config.toml
n_experts = 128
experts_per_token = 8
activation = "squared_relu"
balance_loss = 0.00156
balance_bias = true
groups_per_token = 2
norm = "rmsnorm"
norm_eps = 1e-05
tie_embeddings = "early"
batch_tokens = [65536, 131072, 196608]
Below are experts of layer 9 (counted from 0) of a mixture-of-experts language model. Rows are named router (the router's row for the expert) and show model dimensions 0-255. Each number is 500 + 40 x the weight over its row's rms, rounded and kept within 0 to 999. Numbers have three digits each.
After each expert's rows: "gets" lists some tokens that make up at least twice as much of what it gets as of all text. This comes from a sample of Wikipedia text that the model never trained on. Tokens count by the router's weight.

# expert 88
router:464517497600503523559456517492483527460377472509463530428458474503535497468496454503456547559437524475512471489517479509553501517481551529451517499507560472509443527558510474469514516532492546525456523468477504502566516541512547475469469483491522511440452503533436548527407466519409500502505461495511548497474570492476444450522538479436473528524495518522488418406452554421497575438555491558567553529458536502408481483498461458461485512574509453495533501418535494457543489472519524487542418480555485472580460472447449536543489447472465479486527463512495476444445514537545579517502561531500410570512548468480512516453518489473561521540490528461483463491492501464451549558538481525464489527489542528463535481507505536522518471429417478502557517473526444429526512489478392
gets: "==", "===", " also", "See", " known", " career"

# expert 92
router:556542540538487520561584529408468458534547503515522481508505474524507445463476462489452431454601534443474475599484481459558562478529501488507510494512550545483451537489431472502467563533509480526428509480495468387499522503608537483506489508547515512446463494475472431517483472517455535480510497583516460541575577478483494492537507483465514483434527575510504446460592445541511554488577530522536508503517586441473481503510485518489530504537517510546520493427500537476590513530517477494540532511547515478524475478528478491498551381479518439439583454482478387466493498527473544454533490456482493524547533440444506502528468466496530483469518495544522479486426454463535567514446429491444486508523475509480453503563549554445521491531506523543562524469487460458509523462511468
gets: " |", "-", " %", " |\n", "\n", ";"

# expert 127
router:454474546509480548520471456551462518470465537488498410538554487504527531462513515521477517423510489501503538556518513490625560416444507556486421511515517538541496529527510456511484452502531474503475454493609455448546521466495480495460569468459477491533418592453499458507459448488505471494439480472526542485502527501495457486438509441530471452464489524519463485497492497573486535482489509540569541565520489449462514518456550513460426436591515446588493495440497508479543488501484475472584491574466408477553511518497435505507535499484499520546555542488480506407513471537484536537495542471455574517555488509534505488551433456509510433511498519495499546502538544553494528528429491432493491523522534562475517483476544502412459555452486445400458591525516508471481531567488472
gets: "9", ".", "1", " ", "8", "4"

# expert 60
router:545576509486474534478516448505495510491483520466497483466480489568559497527505559518478480490491497536498510492540545435630500491470603545532475463486489573520529467471409492514531512544450481584532509534532501476562525510554593485550492489569484537382449492555445472508468413472517446471516508468551486522501509472529531521489564396510500525431535529484550468536605454470519456400498566575568571534502446515462420479555456531530485502513506449513524508481444569467519491500506455477507416518540491500538553489522484537502514467508512479552512522551505486489454501537454523576508515519556533518510598490547538500584523524476547523593521469481528511500515522517527488493512459468459471489575509513466529493511440465517484547454540462486526532519453507415552459523477499
gets: " of", " the", " de", " University", " for", " from"

# expert 44
router:557470502506569542542570486516478441477501548500536461495497503480547449596479481524537547458539466492513570542537554467558514566578523531573515523500557498531532459519474501447589499461462534516456473488556533565510519598491491492546466487565565447446483459507505466586447482478516502501448489493491452471478540498520529514525502467440513467471513556501537479525507476546479493439544538464488553529480532511415540461519463491459475571569551507504470456467572498466524493473479519462579485544482487497555560453516476465543525467576523498543511510478524410487480490491475550547560453458530401481578551488540508465511567520453480548447486555573485515471493480547455561518438437542463465451591483481565463590485550541478428524446476467468487493497544524461501491523493492
gets: " of", " the", ":", " a", "ic", "="

# expert 41
router:508498506417530519469562495525499519524564512449477501491512550511614495512436520475517528560485500484495510519490519570609533589449507520553459566441476480506445490469525461559528524548504506500496476504513567551484532493516483388477519471487517500536445449512432462550446564474512518537477463446519497450534528474540515526485501531500495515419518507543477473507538547524583534448536548558514599484503552519540475460497460496478481525532517468516518525490485552447540538453502471498549543605458517516489511478490472430532468494449539469530654498513448445414512468554467587481471445537519540567471550504502474478488544494473516478558481464506505480557524557504471512501582383566459515485499479497473500494499480487418503465480500488492551467540437474489449534441446491
gets: " ", "–", "^{(", " Height"

# expert 18
router:547488455518554507622484479560496432483470592496478483525474481535553524521524449559514446479495514526488514593533495484546499535495546535494516526455462556513468497473518417473516558536516485497500463540474503510450531520510542464578514505510556512434515547554437437538497539476527463486543506450524480449537481521438492563558470410481474500458463491534564392527623434621490532488484533449487554533459483496491468489548473552510538450527517561506517529495492538526551520536464455511578495574491453461501519478443474549505440491470531452514546431502506524529483480515504541574573500556492524490526482520489508531481562500465556536575514513513517552505550558540538524534520524479471543497523471520558450426541585532434533479496463476526492477489526486443589474491472444
gets: " (", " |", ":", "S", "F", "P"

# expert 24
router:525496416514451550618606393538439483488449514578537513491467500480515541533456423580508521527482472493457498561462514508596492517497511564548450502501509486549529581407466465413551438550450557487464499536533468507486547551511496434529503456539482527477504561480534504521490461447505482543542481487496520462489538515520474521488449519543563474490525498470552495491514524536495514509519495456501516501565515495512471470506517530547422463491555487456504506519491540498517615578499573481582527557480512440551547502479516514491509493447495476508553524523534442538493523464540504559520493568493495507525480516520526504488577541451521485486426492492518463451428503584428533514452434558480500446469406456548434483528464522433478431511493450472530512488514514471512515554465464
gets: " |", "|", " |\n", " at", " on", " Born"

# expert 86
router:464467488551572471613474510471457431490489486570486505481495487538532472470472425509477447529498497460532490546547565515598572513555532545534531479464510542541451517474466517423487539482455452522409489510490475443500587547500550464536471495585474551483429539466429442584477513486523482489439487506533488532531533485433502531503539485565490546465591505518487499473533481524464509461554518532573524491482548499484453454507468473488476520451536500494471527427482520524493590549537462445572478533526509499485475548524535497521471449423500469477556481527499423532484483485545500494425497522486477513490483503474484462561462507447557480497557456448517493570532489462547613618505437565483536514525498482552518495500525506471473422472498500550503537455466485464537493472408455
gets: " the", " |", "|", "===", " Award", " Awards"

# expert 56
router:502493506474478505504537462520432462516495515495494509492496538551525511545498519512524550531488473536542478470468511456587555491491570530543435456499507511542517514492426452539556547498438462553525503521547537486510562555593567467541486516581508535402443460524506496521465416429492467450513533484613472502499547553519492452443516461513526508497484490518511491512525438472539513440483596586544592535560478484435484487571433542535467558529492494489464509505481532528534522504494439463505422526515492482536539514539446543509557480480514463533519516529473500507416465534527485568505469497605539522517583473517521483595519514462571504585496445469490495471548536535558514449486462487514494462511520523555489573563442439527443555465526444458518535499443466418533516498506496
gets: " of", " de", " the", " John", " King", " for"

# expert 33
router:491503576482574567504598546461501472487452491576462435506495448503483566521457503444518547574482436528515488567550572547582460543500484503546501513494489510463479527511469447533522528541517535565539486493502554606524484452549475424490483466470533518568469486526529519529489518466440535516537485474589522500524483512513511552503505485572485470444495519497571478483546512512573543494516486505518507501539490499466550456558487538509472480506540516499485528509478547437562530535494529469617550594454524514515557506477494519520463377450512449491531454493559461482495475522476561510542472526445445494520563444480569493502570479498461591529514498549442499497416552512457521560439529551501514439476481471509403507535490516453472556477477475488509531577478484514428528476499534
gets: " ", " |", "0", "–", "3", "4"

# expert 27
router:483601473532502569534514452493534505468509536466481457500461474489548467536466513533456460471483461536488522541482522534615461464493522532495474530384534565480479461392486488537573528516467530524491392523574528508499553564557463482480503467530498498455578486509547535566504444449519517519489504477504557421533555507436480604553503506500519540489513473531523461540538430557468523395560531458532570519517520490456464418476474473453472391502461488473502507483505565556526522479467492546571524532521468514539487481451484567512541513483513502569562433521497482526505488474512549489496530478480470507539506551442517526527526487444509535494547465474554507489506522508422564499478480544470481518522511478577477404560444466499508543458531463534539417511515481450537504496510454
gets: " in", " on", " at", " from", " to", " In"

# expert 54
router:487537451480522501521507459487447460464526471495573517498468455506515522528491479522458452438533428511441568561590505530503465550500511482507497430501502497540420522455434455503530507565450484537472499529530469527453520534577531468475438503567551448478477517560524514544487437474471499519466495460498489527521500495499462538511507434464541517499461481587565479458561475480530508522558552492558452499492543514470458464565454421473536490522470426505536532451566589511489496539464540497536478569474507426454526466557483508556502507435453495499506511514519465473436465497468571536500476453509542503527550522440490424524502480493519530487529473480476543559573583529455568525460515552541528443566372553500518494486499475465489570420448456471467447517497540456442435526440425
gets: "0", "1", "6", "8", "9", "2"

# expert 42
router:514541476467453524533631468545496485458530549444529531502504429465522488552537502545476471478473504531517448540534545499600502592467509468555490552517527487487516510489503516523606484507426507471507441557512475538567589486558565547609510533551515476529487478518549430509516474439509492534523495449516495437463518537488458556447522551539509493482484561502543445485598466491430567512474510517534535488477515551505490466536498513567556522519527444471541542510516514412519492502521493505577480574476526425496493516543508504465496405469445565528614478443471509498547496453496583524510500501447528519508509479473545483490544541460586485541546501480517532484535492517461479517436521441546508451507462591507440541516479532510517450493482464511582494482460507518537456459494533
gets: " |", " ", "|", " FW", " Party", " votes"

# expert 29
router:497492508517475533522557517484511474503518521529516479557488497460550470520424484497531478493479447530464587498506513403530546472465568459587488479477494520518456553448472525553516521551458490485527498565496495463531616461518495514477532536558479536466497490527457456589513470424516557485541407520577517476449580595444424532460502449503556510503496514500518495504481528481502532443551518440540540520540511495458595489514537543421550517454489419525538582488484555508546491450497474527539460557510502461506505548491449498525551472417446461447503532488442487454425403499484514511521426499464475558572543523542533510489467467498537462545509517462477525554566500533474500456453482461473495442497485492569516437473512456498495534458409506504604546509469475459482478498466519
gets: " to", " not", " would", " and", " can", " will"

# expert 120
router:498550533566521512594475459525513426449444502528549549546522435534467497496444459561553493435480504527507476541526437478570541512470526549537427496440466495509393495458511447496532507516536562518540455536551580556529486457474508542479525500553569490477415488464513495540497486468490443520480467499565495531500518479450554539553473471530500500505462541566504420475500525522524512512555538479478579492584573497461484472584523539453472507572512529577535506483491575513499564447488458502555546535484456522483524484438551531547447510471476526508498471481437519517528546491489539566510510479498499515597568500507512533476490517456459455578527584460513509549543518482446532492515466529434503470487452489522538545596502495489469511502456462509432403496487537436423496510469462
gets: ",", "),", " (", "\",", ".,", " –"

# expert 93
router:467537486533548493530569496482534515528410528573512494451475514589513488505517498500483540490468517456494432548486523494528475530528516528494517520500556552519465553521518466453523566555457535538442480481529509477516486505506514432481512534505552500469481501573489519507436477483494507491458459499486525559552603563528492532520547463594494492509500464507539468483551545444510560423544485540515493537421551496471483482546487528453464451489534537449557453464533499520544594483488545497554424548483441501512505495431441523489452452477495540545541484519617458452510482476541595581502571514478398510516496456477592495441496453462571557568573514440525475500519547474429511511516461459474433482549556461481536488451522548487466507446485470460569508464479468486472438547456483
gets: "==", "===", " the", "====", ".\n\n", " career"

# expert 79
router:501462506511505513543506476483463528443501473513465526461548492477531544544527491464464584450522510505506553562547486442506497488490528497527472474545496564583494567442454441527442516567473487510507514481526507527576558513553464393545467527548548466475476547474459498563463463526552571526546465514521539560512506605427488529434533507456521478476540529525548471482522515597457472482550560513550520520492438510494476427496431527563480472548532501566511529523405551471543504499472458500600513463485490478533493510480519466525572409408555506540501504519458427501488491544492538509497467467499503542535530526511466584475471558466574468503553502476500523523504484540497482506547529492484474484513435542600431472566509498444507489444447514536555494531521454434515543460459419
gets: "\n", "-", ")\n", " |\n", ";\n", "==\n"

# expert 71
router:484462493543493461558554478458427499414507493480561530476553513501473508566538506538497549498518519469542503517521466450508520521491556528518438463582470581543415485467481480520510512516497477441517512507495515482550577469536537403496522518514511463521509556441485513534482540454528496486469486483514538550477546534455490526490566509453510403478526550524583435499494513539470426402475525518558542498429519542468494442457428535582478465501585464570531494517488538488564532498385523459565519471473477471451461529464470499520542460419510487537530502504513463492476479521483581540563506537494552523504525493559448454525447519416492442557534524484514527473484525484467515479529436469482477462505509534544432507512470523427500485490460493501572476535450442438538524495422386
gets: "\n", "-", ")\n", "\n\n", "==\n", " |\n"

# expert 77
router:497473534560546513546532450462468445516489469509521533500550513527506497531450508445533486466499421437464495564487512478528510580440524557561446469567487468581524507484435443452563469541488448429512495506497476476583517423498538500476520536551487537497509513494558501541436443494549496451465487527515524557550534528527421524509491430542517545455487542509625451462603536515617501451469512485505489479562552472498540498520504489478569528465502487438446451528449499481521544509358513485566492539559447482472497460452445461514556483415499508525511511536511438443503530520466484508524484521473489498529470500516550419512500515445543514543466522507535468549498511557552547528468465510467507481487474524490510440555521516509472512460461480413495453529519410440442515497538513
gets: " and", "2", "\n\n", "3", " Army", " General"

# expert 80
router:442506473526440517542549524415471486510528526478573534519472469470543513484454485483494451496555473512503517601552523507535543526533486516464493538501529561498507517455452514477542500533534472508425494529488493484472487525562576449463485497538470446523441452488510429513490520539471506569520501525509466515497577481473464466446519470506550523497550586493523429454532527536513496515506490542581512496551588416418512502487482516534488461567542483495555500443509501494553600509516449529561499488530496492601468464494480497577566412535508451478549525412434461418535520530486554491518538532488451488517574519445504510560483566442525486537487548526554488496526490436535556530456406448516480497546515496453465474511498578402501534510510477524527451525539523490479479477561396
gets: " |", " |\n", " %", "%", " Notes", " ±%"

# expert 50
router:474555502505536521483531530500479479466469476455566447494526528525515436513509519515454534501485518503449471520633523563524458521390470504523518495454477536582475520505571477516502547534536412468487562508563503479547529487589532414519511485539517499495508465528536517527465400438527441513523485468514532479520537518481510549476560486465502518499483609524588549465588484610461505511468619528516526562457470544462456493497477474484528481482484459552536537467532531480473503486458480517589483514487469445474477520493428541534495455500456480567535519497452458440480552469436515526533470489573481522590532485472535409506545456477540498511501606511541472578516513495445535540483490493515497528467514534564467542465510514458517481439458515443479479521452475502460473494469452
gets: " United", " the", " States", " a", " American", ".S"

# expert 28
router:448498408472541515557506495542538540486528447512472491544443532461567519506487578484472489473555436512449602507508492538580471466489486465519519487426539521493497504476429461531501498499522440464524482494558472505451548529482494492464506461558487482459548462548494443588514523553462498528493490584477560566480470446411499523569426510546577530472548534563525504579497419531468527447501512525479539516457477463487495382510466541443415407528485500500563518467506574510467477431509463541589483507539521457484523475479539537519481515426511511485520485509535466512452516558511544489510519505506533471537591493468510512531539516524552557504542510504545500487534522516460509479431467584461475482520477544550492431548465529525499570522501470540507476521500472429527577575469459
gets: " in", " the", " In", "In", " at", " during"

# expert 103
router:459522483524511542553466482504481482555476553527472448495521455476513513546507468509497542432552489614457502524549517486605502475462467548530457479489523532497523551469429539476543494554513518472428509507515482517483560473544495432500517509564551494471496542505531431547489502500474539516506506484466522517448534535545530578537492438402529539507513464521502434529514468480487513485501522505613501516482468503495493395509424531544503442494499516527529509462510495503507532546450575450555501591464543418504474510440472485521537519485503518492578468530589500434531566517581542517480449472492522556542491458578530548558428483443557412488528488514446455571534586556508540572539480468554449489530438504493427506547526487529423513527490530488525522444485524428515512523486471
gets: "1", "2", "9", "0", "8", "3"

# expert 62
router:476525471470577519554537529523547510519535524467591496506485460468546512508538472459496501440489479563544470529495479534535556498458472543566524494470518505449494491485511434424543510422422466579510499445510479539537527547507565419530427526556542423479473515592518378523416556522493508504494408516539492516467472474516482561523498471500563466459519576496475453487514495569500535451494552529525557551506509474538467506550451489477513471461497507430510419554497498475491510502503529528557459500516523431569548450479455449545519503435472476534541473508515525441495465473440491567436541455441496530521505477550501455477484514453499459526471528550556492525490517515470524462484513480471526427516441526541469541563540502434435491472499477517500575497499489378468508573466425
gets: " |", " \"", "|", ",", ":", " TV"

# expert 39
router:467537533484505578507646506477469494542454446526507531430490449493454497496453427465453485536535495495510469575452535547589457556484511522504485495479478473502440622528415448521477498556454504498424483492477492450520505463525519427469527548523541533520510480532494508478451526445494492499492464526569484505518507514527533539567511530541486504434503516477543460455516445473514516447480474478494524543560488502530490460539484578524522506542540509484487477542479589456574500511495513500603520542476520506505544505461511522446498368488543497555632526483512435536528456530475521534498490501505474556537516492511526518473597511507499456526535515539475456494446527527445542595424489481441484450497540525477470515539428535423517491505442490463565500526468446465516543434489539
gets: " ", " |", "0", ")", " —", "3"

# expert 32
router:526466455486514501533548457507448471478434537516501482429474498510478490526522469528536512498493488476517494480532542429538492495496513572520486529476482495513472520521509498520538476545493487416445478558496544505603553541530564469523463484516587516420472462557481515547454458429533562492463479548505484445484542498496437549570535489457549432491534571500523459473501444564507512472495453487501562532481513538398553472524460526493526539547555499505439482461491515448556478555471551409529516500470452511596483417500466517573516458516523485484564431436505437479449490542501520528437474518486462508533549511575517399528508502510521531456532502489561482527528467517526537563460427536526462502543465403514539556483596541474465532435471475455520571490541542432546550512476459
gets: " of", " species", "-", " genus", " Genus", "Species"

# expert 113
router:493536531506542512573464511541456474436476516568510525516510483473487529517440437571505491447528498498497503531560453461531506529477563506534460471494431484543435533442458445464523531517473522500474451584473544503490485487504508559493514515584576496409399495484556465565450499473538456535507447468588532522526494527516526561550453512557522489519459536524507391496513519462506521516586524491465580490498599481490482447538485531427485538538493515518520539485480581494519495478458470477537506523487464470525501481457530482520464486481448494519536487499415528496486466568482563561494491493515534517592533517480524549467542480474494473519487602498504484571503567450437566563510452550459528496510432534442551481528479526472465541456484443497433452515445507438394483576460491
gets: ",", "),", "\",", ".,", " as", " had"

# expert 58
router:479481540494538527624542479488503572521548456504539509539450432444513491470510465470516497464454480530552467482567517567560561513519499515535522495492521490440458492511516473473526457458460456474484464516510516487555499555499492485477414482533459488509490541512493474544475526551533553559408454558563541538504486446464526526531500508507520484427550571507464508487529399504521566480512501542526566515519513565492458476493446433490513523471486469538492463485523564387494588493536525499564470575484522484583487422523470469546527496438484506506535547553469506460498459514495457480463494506471494550518503486485500414503500559491510446452569530515551514565486551496485593475505417478476481479572428535525401516542541501400450449537469459527475482505465508411480533500489425
gets: " |\n", " |", ":", "2", "|", "\""

# expert 7
router:510466570532475569500487518495503530501525538491492519524481524572511520464537475575511561489446497548498501569535543513590555565428521526497528514470493451461493497416533468456593456501449572485451447476548508516539540479462509454559536511567536573466515552477462515639495496492549497515478483462552519546484461621468566576448565448509495518498498506597509410490519536477480511477467593530478496500543507493485532450491487486467492522548468473527465499538526522504490533562503483524563509514536482395520468504505510524465577443464470502517570532499454482440491513545490554477489467474548525468529581465455528449528545511468548495490517508446520531527451568466518560481558509490453448490512444534503501532501574542406444517514505508470447521512459530506490494535418527
gets: "1", "0", "5", "2", "3", "4"

# expert 34
router:501435533475527546541501414477511508445470553503519457527486502516507529593470435502487512508514513521526497496483555505540500481477538516491473550451479462481426474501509433516497435500433526484547455521451586514546531518526551518528438446490517481481469408566496535553447437466451536452517514461530449430486492542481389548484534472455515522443474488520570411528504573515572467494568533474477541544593532486454561394564453502483511509524487489522482404468442531483569497486469498551580482556499465494562465437507464457520520514490511504452547436480484474377465459530482542485454544513509507580480563490523506421470524527520473523504508491504513511505481550506439475521466396502469499481542452462517511472506476486457446487491462499443505439515421528463458507491477506
gets: " ", "–", "idae", " Family", " −", " +"

# expert 74
router:553535463523489567546515517524481490536467475552470481457474446485459464511430481494543481497535492519491491577507452488550491523469519508553467538515462543564468539547426509498553499466396506481541425496493522522536507493532468501459465497521427542450553547502424481538531486463558559531489458526540497516531492481509460510483475450529502484470548488532463491385564472551512496473546575463553589500477555513400504454459460466521538470443445441482558447527516541480511507466446486513509540592498598497530518517444459474518442455451434521510491487483533507493444437495443519508565452425617547518533532497474567465461479531471535534536519551455481523515453484528549564507411422493525555484489473508462465512529525458473444503451436447481545455552476458531527489483553505
gets: " and", " or", ".", " but", " &", ";"

# expert 83
router:429449487513472488566531461492490453471491500582545505535491485545535490520499473535513548526543438481491486594559481508624556556529499554554592461426458531582470551542486555481498578547482438503480480506555500494523600545501558495540467550539495468417496497462462477569454505465598473518492506482588465551528542541496429537517530480576536511482588468547554473448541443525452510489519489537561534499473565507489462497499451546476469477518479468507540569438524545517501580492493486507541482514492448476452477507438521527499451485422453477516569493543556458496462517535499479514500484505434561531520587500461486541523493522465587496499545490507515513576523539500502530535514418492453465539532474520546487524505515492464478491415492481523488515540505517488513440474433475
gets: " the", " The", "The", "==", "the", " Los"

# expert 121
router:503530458497474492541505413510473538466437549494527483456500488475488498549556532550609573531465483503458470517483468457513491504486505547487518505507505539551445538502494477540591485487464503426530452547544547584556551604511531507554504443580569466538411479504464500547505450424509492487412443568506491486482454531494459558523527473480498482519485538547526516531534537519527497514545496506480530549518470546380526435504473506488457529492554555513469437438481506417621469476442554480531532552511469446528599510484461472550562496529441574506520518430555471463496468496522529512538524516500472560503535525547504498518505430447472529500540534484477545563469478533568524530489453558564480511536479420540467516520518503483451466508469445484480516484504459470480521488431483
gets: "us", " (", "is", "atus", "a", "ensis"

# expert 124
router:529498554491449524541471477587468508488521488548488483504507478507489482460450507460510565428468526519497455530535531545600526535516544536470463524513524509593441467498484478542481501571459482475528470495615557515521515469501486467569505483507484472496490555455541504524459447471515467496498493439479485470508487525470503445510471439527478397450454510468456500506500473494528515453507530495555525506509515485489472493494539466472463523498488439593495454467472527505519492543457532470563530544488436492504467451480441516547517435469422498535524572377448499406502473522466475497512549484428608564509493547507500480489496469489528526492493507509562515502550513551447538545360472491489467507545493499522475455418517520368560522484512487494463583510511439520534571607459527
gets: " ", "9", "1", "2", "3", "8"

# expert 115
router:374450573517558564539529435523540459546480496469429547469499408504514539485461497478571529421489510531495444521501472524581526464476501505468509541520537549534485493490496487495536466517511480453521506534503466534519529479541533435471542475531523456481490559430541435514411476478462503479498482447494529534450504506518400516474498440467542533504488495544512509480530473545524541524519512498577554522509487525476444462471495539498499506492510423576518424467524560496548533553464560505551514554481473465498490494437421449516516470469454500463573487469522473455435514593515502491417530423471590591519489507476518485495497438464521444544464518532487440465524533490400515543500499517511533536498456444464502494560427476435494486515498456492513575515483434473477580596523525
gets: " ", "1", "2", "0", "9", "\n"

# expert 25
router:438595469529544524558525535473432439490463494479485478538490463491523531508445524480528505498493434474483489516456463535630545528484553582469513539468538493443486523505470462465602516437465538493486474452496480522550487559548522469549499447505553477578527465494539484520520532481524510536449488458549513531481512555483489551469482485504520522486507441474546477454492540555470539480559513488561550538551446532447470491536490432503502434505543563516542520520497456489482520529489531482591507565470428435546513495470445553518500495444523513498618454600512507532501536526449581544526536522474492452512581533482520526506596472493474474537534525447538491449458482493462497541481500488456511403464566497538446450550492509450486489438480458507506508481401443482518486611504487
gets: " |", "|", " in", ";", "″N", "aged"

# expert 119
router:529459514503450517497491480462525440507453479478469502477431504489462503488470515498559514485444481570505461518548529491561542550437500569511429538494556558535481510506449452460526516437417472510525453481517487526503499594544519455462467517582473453531502458465497554581514474510472499580397440507541489495521505488525523559518587495492497472493519536548549502497530530443501450520537496559497512553568551536423511421511455461512419478482592542544582513510479501417549543482471542515546482543499507418571496495503401482510510493516498529493529526476469398451494471568488489507577496534476528529531527531498527456513507437490505487531550524401478535553494547465486527492460465550551521477525511474445434447472402502482432531527530460452512520532473462439496473491486426
gets: " F", " St", " K", " Sch", " H", " W"

# expert 49
router:489517483497486465469512493482485448435457558543514533522518535552551434466493492525465487460470476602522537527600534473534434473498522507533533450438498512519474566519509494462471512572463485521471520476498511533553606472572524492511518476497456488468493479551521478543504407439516477493487497463536485475518519518473444554519537471545542539480524593482546421509621473537464518531524599549539508538471503532480447468554444520456528468546461473539605573452512583511457451553451479462561454551532456458477460483503534577526501433542490411541519443484509494490445511518517515519503491480529529523540492453492533466487559456485496502559545613491507454596532524490432522542487512465513438456511484521538508550518511561485493566456457481480495507518468475486542459532444458
gets: " the", " United", " The", "The", " States", " American"

# expert 126
router:450482462529568498554528486482462470440496479511581510540413481496515454514489481510537516477447413528492613506554483468503538524519507492464435460565484530482495526523411560425561499479434491418526428472485536450453481451500541520507546498537542514478379514454556504508460462434554493479527467525607528480494481483513492554531472514503540513499492509525512401566525460494465464440456494503541494456552470464469489492578461518469506520623492463477541504519518589450537540497429448552534510549471517489487528513416495461513449469488481454454535556527440531467464447544506525502494470563514503492549518521509557518579533553515491514540546483442493535515547556499450528540504533509519549422545471476464487541511516491497455521460446482515537428529503442426473488528487506
gets: " that", ",", " which", " as", " who", " when"

# expert 38
router:535528526437515520499566496540507493527524529474459535495576515541552437487465521483521512513515476477498511526455481569608538553475522538515454551478466483576417470448481439510484507546468435537437448574531539481485527464534498384503520501501549507539479466495452471530466560485466515460468489479521501466549515496466482520502491534554518498412481484505470423504505513501537573427508547511532587514524567508541475470534459510504508573522510498483520489472498595496520530496511460472537534602444524527484486459508454463515487458440556463527639476528445419403518496536489557494465466497520460589474551466464505433500519559493509483520513476514525456543492514494511499516498394548473560530524459509525502531522449508411512424466515500509564497498439437437477513438444495
gets: " ", "–", " Notes", " %", "   ", " Length"

# expert 107
router:495496447477490493614501453508468469441473523460469558422484414510484475459455514497460449507514472535487502507491499558532416548497534531495468470519503520596456522474440450534508481483475543482501491469459492516491479477474484464470494551522565480539470570560547443497477473469428565497458520507572472530444516518518511525565518424459503526532483546568553483475490504470474497510469557524541504522426496519488475423581426510538498513449529498585496532456507571467557523483460558541574500526449464495490466507471429488521471491504549492466537516563457484440516495530513531509495457461508527478505545540446495524509526538473496533469525462399459496505511601604507532601448487539476487511535459537551407473569518488391426511538487457449495440498466460484496501471505416
gets: "1", "0", "2", "9", "3", "7"

# expert 100
router:461535466549504493567500545552500474492469501453487465495478426509485528534441492504455514434513463519455486512516480502540459473444534560468487471543510527527448514517459459507568452498465516492496511516580440505468492483515474479472492515538585474544523561561471414501465411483447510489494471471546566497442501508504532556511519407470538458532465520562559479476498516508479492462477494515562538470478508509498475473533426571510467490472564501553458523444472590481613514491451565564566458612502492478509492520441387472486506475474470523494517443557559503417499506497530557520544492444459553574525532535520533526530514507468542421534534502491428511475452591594470503587515464507532444544483432547518415461534502473487447455504496456481506485508456480470499501483490438
gets: "0", "9", "1", "2", "8", "7"

# expert 55
router:498448548538473488570557477481500486534506527533510462501504538456479513571514498531572490511475490584483510537487539559547530445472519542586477527513501458485460520508455452485491486487504507554477466476513581490518568509587501458495451508525525513504540442484489480547388443443530488484532497568558460459475498502414557482524522443475522537452567501513491470570507492499547520485474554663531505546503508587419480472481421568538522530553486529530496622477553562489511504555517517483556455570507493493552514525514436540574534445553499456524502478528526503447484484611501505509549528481568517490580544471464542477525514493496531500492518554506548460493538448549477559551459435484519536490562494447515465479506513459520503564493509495531491429476451478499486513511471452
gets: " of", " the", " MPC", " JPL", "%", " ·"

# expert 68
router:424481482471535465576563487445407507485533454503526491481503558481492484517563486510554554521504531469487508547481437415513459508503573460524515417491464532609500524430435478486549469462537477510507469552544467465518535479543476377516506448545514501475456529478449481552518484508506538498455483540484551543519492576444475478437528490472519426510526527533527483548502479535489509441533497489549518491473500509437515398525415468543444512478600521590510521475443500500531491482410416450574537478471516497482457462458530505512498413386479490550514547529460471453498497525474483542527467484534590507536518537497469506501467483458522475534555536464555519522532513486456489502477487531490470479506481487565488501536474516419460462477443488528522521502519448421440556494480415
gets: "\n", "-", " |\n", ")\n", ".\n\n", ".\n"

# expert 47
router:513482523509533585529557491518507470544517470449473553504539457468489518490523438463488512517582508565524495615447493499563517492454507500501499559547504486534444534501419426463481543576498444494436490555510510453537539465579527440567468547520581513501446502486490416528498505533466521460420474461562486539487519487506517551515524502517487412421538524507528424470537513511517517449469496503522563507477442501528469482547494556500563503467510512484587535488464533461494506479490451498622493574449492463532526493532502520481455388453504541548619501517462471477557435534478524503516497536513480508549522444449519432459505515535505497532562520538489491493477503508510530536482453458465544471515492538476456536541467537404504504520512495505555550548388444437512485483449534
gets: " ", " |", " Party", " Candidate", " Pos", " Team"

# expert 22
router:502450481523564515544541437487523467499447503581473491522455428507501532530448445521520540546459509511503482527566497503532507487385465505583508478465563443489479579446441502414557529449481504482475458513548588529536554512534519518532522496587476549529475594503517473619466448540490537499509515457504517483516513474476487574606508497565518517517493506595497474473611479528471475509510635515469466540453538472480501483523509505477500398459541476600466499460512532410542538493548457516562563553493466493511505442456482509508482478429453486474560537420511460524537473484539463527474465555512438552512505501528507527517488519481511532496474518494494517476465491499524529553447505565469532509450493467541473481532557585472450512528502500529462511495521531492479530516506476
gets: " m", "0", "+", " at", "°", ":"